{"num_hidden_layers": 10, "hidden_size": 384, "n_experts": 64, "experts_per_token": 3, "d_expert": 64, "d_shared_expert": 256, "hidden_act": "swiglu", "moe_layers": [0, 1, 2, 3, 4, 5, 6, 7, 8, 9], "router_score": "softmax", "normalize_top_k": false, "routed_scale": 4.62, "balance_loss": 0.0107, "balance_bias": false, "n_groups": 4, "groups_per_token": 1, "init_std_router": 0.035, "lr_router": 0.000663, "vocab_size": 11602, "norm": "rmsnorm", "norm_eps": 1e-05, "tie_word_embeddings": true, "optimizer": "soap_variant", "learning_rate": 0.00311, "beta1": 0.95, "beta2": 0.99, "batch_tokens": 65536, "max_seq_len": 1024, "train_tokens": 383700000, "max_steps": 5855, "dataset": "wikipedia_en"}
Below are experts of layer 2 (counted from 0) of a mixture-of-experts language model. Rows are named router (the router's row for the expert), gate (a neuron's input weights, with its number), up (a neuron's input weights, with its number) and show model dimensions 0-191. Each number is 500 + 40 x the weight over its row's rms, rounded and kept within 0 to 999. Numbers have three digits each.
Before each expert's rows: a language model's description of what the expert responds to. This comes from a sample of Wikipedia text that the model never trained on.

# expert 47
Leading numeral pieces in ages, dates and table figures, such as age 32, aged 72, 18 June, 54.1 percentages.
router:509518477476485457491465494579576462414478504528498518543471551534446496527443473577460460486494517478533521537538548520530446473544557434534515526498545503516411557390543509503496437502475559485595540558512505515497503568432552500487591505561554516457534530497513550486508455425569543544498503535486520557470501508556573488468459515558530456424540468519492496562449445491506502556516573484514474505409554445581479453529495490539556483544582541489450563487501485506526461468501498479527464547490563475457532509516533530476452543527467510511519437516588523528419492541536484570
gate2:490494455553477491511611516513526398465518534530516521416497477511471567426517483499427542507511450508547482417472479530531451496412502529426489452546527522503463522435483461446515558412434545470472544449483558487486468540553490429597554503484578489441487524584550415526459589500485486521427499574447548493487489524505518581498463538592554489490527518459426577506505523500412428500482512533517421542500483479463476564463468453525462530470516471545503478494510389513470477494512547494531477525511579514541453484554518477505547553526511533556518521502529516536502527481529523473
up2:460498510514532519499457513446484491504507463527536510573437484511520480495504513495503385547507471454526508504613514535503426571495432493460457566492503555557460489509447517548525474478540467510497491510574455488483434476463489471436483611570516489518474505547441538493486495498521560510516445461516492507489537523411515436537445490490466551492412523509503546465528480478537490514444534484486488444525536523410498552507510483490536538454419515528497497553475579495527485505525528486494460558476430576499458505534540406515520504519538523502481501413498528495536561520447407487

# expert 20
Articles and possessive pronouns before a noun, usually after a preposition or verb, such as the, his, their, her.
router:519508558491511528553507475488540529525483465505512527468566538536438506587479508575506524466529499514506443434478485486545502455555487529518556505462421536516532472541470471441528505481475471500442535542579524483533476508531504515465577508432509478434571562484509536454509526470444504510536447546509566493415534483537483438485462528463530525543478523487476451570510468495545493554534451479508428568473481479527493527467460590513509507492442564439495476505508507545486494523505430496454495449561433515497539521516464600514457561440436495553565526493441572497558463558488575563
gate0:473459406557430462445494433438554427501547470513536512484555434586457538534548509529558475515419448532548444489453524504483506475481464532430506481562458533494476489505489497433551482498399531470508548501496529520472560454557539522503516464468443471458529496464552604475548534455562482488573438537481549481494423482542508501494543470515500450509531477509563467515485506435456463444461446436534500494541414490500526469532413480478590451520624435529496494519519565557441529582494484521526579536435438476533412538519546432520471518540477530546497519472464498507495464507492573521
up0:494520528462421454557502561516429515556489517460514536570521448474534473449576400492415504586506539487398591513529457503504471469535509475520557483548540513539508485489506542486496501512575525523562487498445469508511503500485550510456534484524551499475397514491526434512480446444493439488457499529551500496514546477514509509516436518533487437495537534462527446461531552503571465558502448568475513428464501517466465525545494482546426467545449508480495512474456532501548539502454490586529504492569463562529486475488428538475547608492474537474505571492537411499448507469553404486

# expert 39
Whole numbers written with a leading space, mostly in table cells after a pipe, like goals, points, temperatures: 25, 6, 41.
router:513506410455508499470576502599547539542484452539487490412532507544453498544490460485465492436525395543541488499522496443575425476484538456489506526470435502503447492423538517468482449498497582534514561586486472535507461535457541514453542535509498465448541588536459537460494490521535549511504488500452520527452466491511516503481449526548551492472562439453544490498502441461514429482456588458432500504540493493488428501505504491496541476529544525548513503480484408590490474484457546465568479558469494529527525504473524549401484499557474495444522464510480479462465460517522470518
gate2:451494547542451481559518498566529517474562541545579561478502475531520481463513609559431485542510524412550524471486451480529460508516453463529463503444541534470478523470547453451452493492492464561476528533413449443439478515558505540545425454545514589507537492522499508520442504508511491522568541527452535486517456518473506526515517542461540535469546455491473554538521443508496525510356527488418532533468510509522445540487488519546554501429587523521447528482485524469556553497492476477537435584554455454433478431518400517475531517459447536508516527557519529514489467442512483523
up2:500505530524490538519461471534445443498476471465511473539456425449474552486479503547501500507505453518509533482526556546447471515503526448516590538493505449529459467464537550520459561537429435472485544469552502477488490502497486453453565514513452494507550505499543557524539522467471513438447524490491439554547556457503451503529474486507510542536453545504463502469454483500484469547593524466575522498492485506479560470493449545526495525503447464525489514492481468576475467462535461485484582405441518528472475598426531527531563521504517520448492514497482530487516525502559447413

# expert 52
Second pieces of words split after a capital letter at paragraph or heading starts, like F-our, A-ct, B-i-ographical, S-ay.
router:500413434491515498518543524483496461449549563444516573505539471503443528527497587465504580607525444501509443462502440544509487547471511447444447468482531489437487565477582518472490530481553491488517518402553547504529485438487477552486481485520461484405545459506468487521498493540484522491513485485495535451508469519483519543462474452484497480444521470502466483537385516458476522504452415523401487510533498644515502484470524591411531508500450502511486464513540505478532489471574511539532431462535514500499516490449510490534503472481609486440502570475518503585491493533483462470
gate0:523502555468502533418445576564482526437480534479482522538505514576518474485507498545462410507475546546493522442515440487529502469484554473478445517477535482493532593504565527530507497476513494459549475523490485473544490514459468450493459467433509409534520444597514512476520477482511459522468538469426467576451554476440479543541457528507474496543398530558460446526551421417523530473568508577496479478498527448465460509446524490552515468540462474528509520542561501441464466401473566483528505467500477512549462516487515534517462518469505561431481480516556520571568531466522626470
up0:545573500523488460507539470494531568490541464524506438518600525487493485428467565436522459449572466474522514572476510513517474539438455428550544525482497513466461447501521455576493509537488548500545531525491530475504501502495456519535533502550516519527463528452511529548416542503533477480482513482511508412420443520550496409466467590443510478517521480489540487533539557553505452506458509364493505478501404508501502494540474515508497471456492461441541539433450513587488545586491510423480542522492502556546524522534503451480499511483460518526480526454444562408515481521486531526